{
  "activation": "gelu",
  "n_kv_head": 2,
  "head_dim": 128
}
Below are experts of layer 4 (counted from 0) of a mixture-of-experts language model. Rows are named router (the router's row for the expert), down (a neuron's output weights, with its number) and show model dimensions 128-255. Each number is 200 + 40 x the weight over its row's rms, rounded and kept within 0 to 999.
Before each expert's rows: a language model's description of what the expert responds to. This comes from a sample of Wikipedia text that the model never trained on.

# expert 37
Description: Pipes, semicolons, hyphens, colons and equals signs separating fields in tables, stats lists and election results, e.g. 0; 0; 0.
router,166,201,218,210,229,220,232,191,234,172,222,174,192,263,179,223,238,200,203,171,207,177,216,210,263,196,76,197,220,220,194,211,216,243,264,154,199,145,240,179,180,216,185,250,283,253,208,197,173,145,207,201,211,226,129,210,206,238,201,198,280,238,169,197,265,150,216,290,248,195,141,199,172,233,278,229,195,147,194,319,191,285,219,250,252,215,201,174,205,150,207,244,182,222,188,212,156,142,258,194,220,177,209,133,179,162,123,212,183,113,194,156,196,165,299,134,98,195,147,175,212,193,144,194,244,273,234,147
down0,153,228,128,232,155,203,263,223,230,205,238,180,313,252,194,196,187,159,187,194,149,219,177,229,262,245,193,146,216,130,180,156,166,232,265,190,219,175,214,193,200,271,252,181,231,184,203,191,184,168,113,247,232,231,258,218,215,186,170,249,191,141,285,117,216,241,174,279,213,182,227,135,206,188,272,216,245,175,203,149,181,211,190,209,257,253,161,149,130,219,172,225,205,179,144,266,237,246,213,205,178,240,215,241,133,191,236,161,191,146,214,208,245,107,156,236,225,219,150,187,182,205,184,216,186,150,219,207
down1,240,211,172,166,216,135,152,212,178,240,181,260,105,159,219,206,208,143,204,243,183,179,160,285,251,187,249,213,249,216,167,193,278,208,151,160,140,185,246,135,199,228,183,192,253,181,225,252,202,219,201,126,177,211,130,281,197,168,193,241,182,208,168,224,189,227,231,165,191,230,183,228,186,210,215,201,253,224,115,217,171,229,203,170,194,220,227,208,278,211,219,177,317,172,170,141,188,249,164,86,206,211,205,271,154,228,180,196,200,213,218,211,148,195,201,202,208,206,140,113,229,296,184,189,257,193,131,237
down2,189,153,139,178,201,185,226,158,153,259,248,183,228,203,193,196,257,233,171,193,136,187,137,216,266,228,92,190,250,184,217,188,250,237,159,202,199,203,153,179,189,216,234,146,204,218,236,163,248,110,272,253,179,231,146,235,125,254,166,223,250,239,221,194,187,150,238,264,133,218,149,226,175,280,192,124,228,135,245,180,229,192,233,256,231,153,240,161,171,133,201,222,248,178,148,170,214,288,207,142,196,240,222,254,238,285,212,170,197,200,210,210,270,208,231,197,190,212,159,203,170,168,177,206,208,206,211,231
down3,227,220,179,177,252,219,221,208,223,231,225,193,246,189,164,137,180,226,215,199,117,221,181,177,221,193,201,97,185,222,213,138,220,243,223,195,212,192,125,140,213,189,185,197,235,180,134,208,189,171,141,218,133,213,220,159,296,174,210,215,211,286,261,207,281,234,124,190,187,151,196,265,167,250,184,248,237,147,234,211,164,261,271,208,182,174,196,188,192,185,183,205,200,250,259,236,182,237,282,213,188,270,185,146,143,200,228,226,254,230,183,232,206,143,274,188,215,197,160,201,231,271,184,157,146,269,137,251
down4,203,167,174,130,203,248,175,141,154,149,117,129,152,218,160,201,205,243,135,224,222,201,87,235,143,256,208,227,135,196,211,150,206,252,209,157,158,245,187,225,221,207,196,244,164,158,196,200,203,190,197,240,175,302,216,227,200,261,244,201,151,257,236,198,218,225,196,144,132,275,226,148,235,252,150,208,96,265,255,200,209,135,157,211,232,287,226,245,184,123,198,263,219,245,249,293,193,153,232,193,185,257,209,174,117,162,188,133,222,187,246,194,183,253,203,167,219,263,196,204,178,215,187,210,256,235,121,226
down5,170,193,230,169,132,170,156,153,248,171,145,133,185,173,220,176,246,161,223,208,182,163,233,266,184,236,235,164,230,122,158,236,128,201,173,245,299,201,234,241,170,289,207,110,197,152,147,262,139,156,218,176,153,182,193,183,185,232,153,203,243,119,181,182,172,286,199,230,169,185,215,164,142,170,238,180,151,192,177,182,181,198,235,174,212,207,208,231,206,212,169,215,184,221,251,176,211,263,191,147,147,276,80,249,199,165,187,187,227,112,214,145,127,217,180,181,223,169,153,227,194,258,178,197,181,220,231,180
down6,162,173,182,332,251,233,188,222,156,190,210,247,196,212,153,187,160,218,165,115,150,223,224,241,181,123,243,236,177,181,257,184,202,165,188,237,187,182,322,230,240,244,183,250,261,193,221,221,230,140,251,199,184,258,153,176,205,237,132,248,218,188,234,173,238,214,202,212,199,170,189,173,178,159,185,168,189,201,174,201,290,213,191,237,147,199,157,165,169,193,182,231,205,176,171,265,226,144,158,158,144,117,171,268,220,154,184,196,189,185,202,254,122,209,225,280,202,213,205,160,158,204,197,192,211,132,138,202
down7,201,233,178,135,231,200,245,210,129,184,233,227,180,159,164,247,190,231,179,243,192,157,179,164,240,170,232,256,233,210,196,160,237,142,175,218,162,219,148,183,152,280,210,231,210,189,159,189,184,202,149,234,290,198,207,229,148,214,205,217,217,248,216,163,186,117,169,166,197,289,235,163,161,248,199,219,221,223,190,168,198,218,206,202,238,274,206,238,207,282,197,140,188,126,208,228,174,209,85,220,215,172,273,143,275,269,174,217,157,204,177,265,221,124,255,262,177,181,212,240,195,256,143,190,225,149,180,208
down8,162,235,105,224,235,206,162,276,289,184,258,157,242,168,246,244,214,152,221,188,208,214,164,196,127,165,178,211,196,223,154,212,233,145,198,173,200,217,214,166,219,203,259,185,204,225,116,227,254,198,162,257,191,176,187,213,315,187,230,176,140,202,183,216,245,180,178,194,206,227,184,208,243,153,236,223,247,233,148,224,266,244,167,258,233,190,188,254,247,160,215,161,166,199,247,122,198,193,208,271,192,171,163,169,152,229,175,240,252,239,207,161,128,175,228,146,135,168,294,197,201,182,230,233,191,248,197,242
down9,258,234,198,178,215,227,212,217,184,189,230,124,176,169,212,174,231,232,247,281,173,203,208,201,221,225,256,164,169,179,249,199,176,185,203,224,272,260,255,192,260,143,194,278,108,145,194,132,219,178,239,169,167,224,169,204,151,218,230,214,161,260,198,214,228,211,153,163,268,216,200,213,185,178,152,213,176,151,204,233,173,185,216,228,212,123,122,135,218,223,211,220,210,204,187,267,134,238,156,190,260,245,209,270,190,211,291,130,219,220,230,167,201,244,163,131,223,209,169,201,161,259,226,185,174,238,213,233
down10,251,130,107,228,218,194,122,213,192,205,205,188,257,254,236,205,199,139,199,230,283,237,263,254,128,152,241,221,204,238,137,108,192,185,204,248,199,277,185,166,146,165,203,225,210,202,173,185,257,221,202,195,312,171,216,208,226,206,205,163,166,176,195,196,153,199,185,253,278,285,214,260,262,195,173,177,235,130,192,229,210,242,179,183,142,218,238,235,186,206,214,144,201,201,189,182,281,252,109,230,211,128,187,222,203,232,216,160,275,250,219,172,227,148,157,144,204,217,217,230,199,186,303,133,182,222,218,231
down11,184,220,187,200,205,223,225,204,191,176,152,197,230,227,164,235,106,253,189,212,249,155,220,201,175,220,152,228,195,294,143,171,146,276,231,202,160,208,185,297,180,168,280,202,204,151,197,270,133,183,208,199,112,163,181,132,215,145,178,222,164,169,235,209,127,198,168,175,164,233,185,184,248,126,268,179,237,205,194,171,226,174,151,202,153,180,292,249,145,148,196,176,254,153,284,145,156,234,239,184,262,258,213,128,201,187,183,197,207,203,170,84,228,238,289,255,152,190,150,209,149,181,183,231,168,187,189,180
down12,177,202,210,172,286,115,217,168,227,237,102,164,212,156,253,201,205,163,189,222,215,184,233,254,195,203,180,265,197,164,173,224,179,181,149,191,272,173,203,263,187,174,170,186,141,128,184,209,208,172,180,193,272,274,211,216,120,205,127,200,249,221,218,155,256,199,200,198,206,195,261,188,178,176,198,254,181,222,213,194,191,138,158,269,188,208,188,225,257,214,218,198,201,222,259,204,185,269,233,183,249,210,216,173,211,268,169,164,122,238,217,205,153,194,194,270,262,166,267,166,198,158,193,157,281,128,251,231
down13,206,192,220,165,176,247,237,159,302,183,179,169,155,172,201,234,202,240,188,244,196,202,215,204,239,157,237,297,198,175,193,192,186,166,166,169,285,201,234,250,164,211,237,158,230,210,202,222,162,183,187,146,168,173,195,193,232,246,145,186,178,162,89,250,189,138,250,213,286,152,219,118,104,220,232,120,216,168,160,213,198,151,174,224,194,159,142,183,180,198,222,175,216,240,123,203,259,224,232,204,139,187,223,176,222,214,212,202,219,159,190,170,157,226,263,134,189,97,167,220,340,153,204,186,263,156,190,129
down14,190,232,207,209,186,182,186,180,197,98,190,214,248,208,182,187,221,236,238,235,161,233,228,181,208,195,124,236,238,102,215,196,128,208,189,221,183,164,209,242,161,211,207,206,155,281,231,228,246,197,180,207,148,212,165,280,189,187,212,235,129,236,322,197,177,185,192,216,127,170,247,208,111,242,195,212,203,205,229,151,212,177,226,198,195,148,184,176,211,162,255,179,295,291,287,294,202,251,201,161,171,254,253,183,217,235,149,255,162,136,236,205,243,151,230,223,203,160,224,224,207,155,197,246,260,175,246,133
down15,215,212,203,219,145,135,210,168,135,109,220,138,212,139,249,142,197,187,181,278,234,124,251,201,197,207,248,210,174,189,235,231,239,186,209,238,118,217,250,228,300,230,296,121,238,256,146,150,170,185,175,193,214,227,251,199,243,154,166,239,193,205,214,212,174,190,217,159,231,207,206,117,173,174,210,223,171,235,216,188,234,173,168,148,236,201,136,159,223,257,174,147,208,201,129,243,130,224,212,239,199,201,171,156,152,210,237,161,175,256,182,189,205,210,148,238,186,174,210,219,116,201,173,180,226,213,229,200
down16,202,239,219,236,191,177,132,112,197,247,177,206,210,148,179,220,123,218,234,108,246,197,106,209,149,154,229,226,246,230,153,178,129,210,216,157,223,183,194,77,239,193,183,172,246,208,256,258,180,180,207,195,179,161,193,191,153,173,141,208,194,173,277,176,123,242,187,209,262,203,246,241,250,239,188,190,139,151,225,199,194,227,244,280,179,191,197,216,204,185,211,158,167,167,178,175,189,247,213,195,212,237,168,173,218,147,157,177,220,184,188,132,223,159,238,257,148,177,191,269,175,177,163,218,200,200,207,234
down17,160,123,191,170,167,202,217,179,177,176,243,160,256,228,198,218,182,195,237,178,239,247,175,214,184,203,154,236,209,195,176,162,233,217,210,193,206,156,208,275,201,297,186,183,259,173,144,225,155,140,153,185,161,193,221,175,181,176,224,82,244,169,156,160,235,164,168,162,182,158,208,237,212,194,181,183,141,183,164,173,203,183,219,201,232,271,146,205,237,266,198,201,195,180,252,183,212,245,191,202,275,176,191,232,202,206,216,164,216,198,187,199,207,154,225,188,202,188,217,164,107,247,246,265,154,182,214,213
down18,175,266,210,216,176,181,233,233,186,126,218,211,256,140,225,140,204,188,157,166,162,259,203,194,195,209,151,219,255,259,160,262,167,138,225,195,241,163,202,176,186,178,211,181,160,246,252,211,149,225,253,212,213,216,236,243,205,196,208,245,147,204,209,258,215,153,264,106,151,212,185,179,176,198,269,181,202,214,184,280,274,249,226,234,208,226,169,141,176,188,136,153,208,180,236,222,218,256,151,218,153,139,264,184,184,177,216,158,132,159,142,230,203,231,187,151,203,168,186,273,143,180,210,161,249,130,137,176
down19,220,209,207,169,277,229,211,165,207,101,184,186,167,172,183,197,172,198,178,178,228,267,256,187,177,204,178,114,181,235,162,246,186,190,175,187,242,272,224,135,147,197,129,259,186,225,181,279,129,206,216,256,115,230,251,201,286,210,221,184,198,132,178,258,198,239,228,153,175,239,182,178,162,167,152,252,208,232,234,209,115,214,244,217,216,218,135,137,159,171,196,160,148,256,120,110,216,158,260,189,203,161,191,161,190,228,131,254,180,168,160,174,258,175,151,210,244,148,225,267,209,270,203,295,175,206,262,220
down20,232,266,181,204,196,223,259,160,217,166,173,228,201,206,180,174,190,188,161,235,249,170,182,224,230,183,203,159,161,265,186,233,195,210,193,260,133,201,229,186,312,188,116,133,169,220,139,177,228,253,167,115,129,164,216,238,200,185,175,78,206,249,179,216,241,259,206,225,237,133,241,177,262,220,214,272,184,235,213,212,199,209,214,207,186,168,237,201,274,175,210,169,207,175,144,209,161,224,206,195,212,231,214,218,145,223,203,247,185,205,205,145,267,205,171,280,189,243,158,262,225,272,216,149,169,145,225,170
down21,246,193,225,222,241,177,187,161,222,224,205,92,223,151,186,181,164,159,223,258,258,185,263,149,202,157,192,218,185,194,282,232,150,146,158,164,264,153,194,216,177,259,227,194,185,198,191,175,213,206,136,113,154,186,150,200,189,198,189,182,151,180,159,137,151,163,220,200,201,210,216,166,227,207,202,239,270,217,151,111,215,200,199,177,169,82,208,183,184,210,180,169,146,281,271,182,162,250,231,253,184,179,169,201,189,275,211,220,211,259,236,170,210,134,203,165,268,206,198,137,193,169,283,242,212,183,155,210
down22,222,287,239,160,218,145,146,262,171,161,180,244,193,193,200,207,171,161,127,207,149,138,222,174,204,242,248,149,246,208,188,186,207,160,178,213,187,221,129,114,232,178,210,204,177,201,187,244,247,205,243,235,273,250,185,187,278,191,217,243,186,116,190,165,173,220,243,253,201,173,183,190,191,165,170,257,149,147,177,148,250,121,122,173,165,219,203,199,173,178,199,186,181,167,200,146,255,224,159,229,191,191,300,196,163,158,232,188,216,161,278,292,162,201,245,200,269,277,203,273,182,103,178,176,213,202,195,171
down23,149,237,296,182,160,233,174,243,235,295,246,197,157,227,204,156,146,159,250,261,220,191,158,218,160,235,197,181,268,181,252,219,192,287,249,157,216,222,147,75,238,307,255,250,204,159,289,248,205,195,223,204,171,140,233,236,167,259,121,222,215,140,167,231,119,203,181,193,189,178,211,170,194,214,236,165,234,162,204,276,188,210,193,210,210,138,232,246,255,213,187,240,230,260,202,233,194,172,264,159,138,139,197,181,260,209,209,142,143,229,235,307,143,184,196,234,175,185,120,263,119,233,217,193,180,241,195,196
down24,210,129,170,193,213,218,129,208,192,194,209,241,167,161,172,230,232,92,234,216,197,226,176,169,205,182,186,255,190,207,206,174,198,183,254,315,202,187,202,234,172,199,178,223,184,168,213,189,153,247,262,220,153,120,291,133,218,154,228,188,191,257,304,155,172,241,161,186,163,173,181,224,174,218,194,158,239,203,143,150,270,174,200,90,213,245,203,260,148,189,124,224,217,101,176,217,214,172,248,183,185,201,243,247,242,193,169,153,206,231,233,241,161,180,190,163,118,177,212,175,201,258,218,186,239,220,241,188
down25,183,256,133,163,202,160,240,183,226,136,201,173,263,195,214,216,129,203,200,216,211,161,129,233,237,179,217,179,200,202,228,160,156,218,191,196,236,219,141,202,141,203,158,193,189,219,244,211,235,264,217,234,275,237,169,134,237,181,156,259,147,120,211,204,187,199,183,155,143,168,219,140,247,244,229,236,213,167,235,201,190,136,193,193,109,243,141,279,178,161,226,191,153,159,116,220,201,217,212,155,231,183,137,284,282,225,225,154,215,173,141,242,219,198,108,170,266,187,227,145,222,115,193,244,248,196,215,219
down26,246,176,219,192,163,216,153,194,209,169,135,200,207,257,208,269,166,205,235,185,270,239,183,206,263,194,222,169,175,182,177,179,295,127,207,264,163,217,214,213,222,207,193,255,204,225,145,190,136,224,136,200,176,204,187,193,201,266,151,202,236,189,250,211,281,238,165,204,126,207,131,197,249,209,261,237,247,166,115,197,253,273,150,249,198,231,200,154,233,200,196,97,190,249,219,191,217,238,181,154,191,222,163,156,234,158,191,215,174,222,170,135,246,208,142,245,202,212,247,164,236,229,171,193,252,227,233,191
down27,250,228,237,223,290,214,207,236,174,203,217,196,192,236,200,194,129,215,158,169,200,226,201,154,201,273,192,198,217,233,136,257,252,214,134,274,226,205,193,193,193,271,178,217,207,220,119,277,177,255,190,164,205,221,235,189,231,208,151,193,193,229,288,163,220,278,222,248,217,149,130,194,203,164,199,172,139,202,294,168,145,181,197,216,179,183,258,106,201,209,212,203,251,192,225,213,192,189,263,169,219,197,193,166,227,132,177,217,217,184,152,306,150,138,159,158,188,237,240,161,235,110,195,214,182,240,183,160
down28,169,209,151,134,236,204,193,173,178,221,196,173,232,246,214,232,220,236,213,221,218,225,215,201,193,141,216,170,180,216,244,184,193,207,242,169,188,250,167,222,208,182,223,153,239,155,195,168,153,269,162,112,248,271,174,155,164,226,256,192,195,234,251,271,195,187,207,194,217,256,193,221,169,174,274,245,213,206,261,142,247,280,115,205,205,248,238,210,203,180,218,219,205,264,175,169,174,229,219,290,191,207,222,190,171,182,279,272,214,237,186,142,165,223,147,179,223,120,180,168,138,210,195,233,217,191,193,112
down29,180,231,180,182,170,243,221,220,242,195,240,211,174,210,181,214,167,236,148,179,290,254,225,231,187,150,176,244,184,239,208,163,108,231,268,160,213,289,184,119,215,232,109,130,197,248,183,227,196,204,219,194,174,207,117,201,247,229,235,207,229,236,230,182,230,211,206,227,219,223,251,238,135,175,241,272,233,245,149,187,186,163,221,285,213,340,219,194,159,208,280,201,186,180,219,209,185,192,125,213,242,136,173,203,273,236,220,169,218,183,223,144,204,227,250,169,206,212,182,178,181,158,212,212,134,310,131,234
down30,246,213,294,221,168,147,136,227,220,211,229,211,205,181,255,279,212,275,198,213,230,196,218,147,135,139,187,245,170,153,200,212,231,222,235,248,162,196,191,191,199,186,178,183,141,243,87,202,214,188,229,295,188,191,218,185,246,243,245,211,243,211,268,248,231,171,186,133,191,207,157,291,264,172,219,174,186,172,191,203,204,158,207,189,163,153,232,273,273,219,250,213,220,290,170,228,186,99,156,167,212,217,223,183,197,210,235,205,187,140,210,179,165,183,200,186,185,113,258,219,220,149,196,246,241,247,231,149
down31,149,218,292,175,226,182,179,230,221,164,189,179,194,172,178,145,158,245,224,199,225,234,146,208,225,208,258,239,222,183,176,160,220,178,152,186,190,224,197,241,185,257,260,256,180,221,223,173,280,192,177,224,234,173,211,235,219,140,236,211,235,174,161,122,171,188,129,181,175,185,183,166,248,202,140,199,249,216,205,176,210,237,215,100,130,206,212,145,214,119,183,246,136,212,93,293,179,242,175,210,157,193,241,228,164,220,146,226,190,263,315,153,201,201,313,181,153,255,181,181,214,227,240,183,181,125,195,184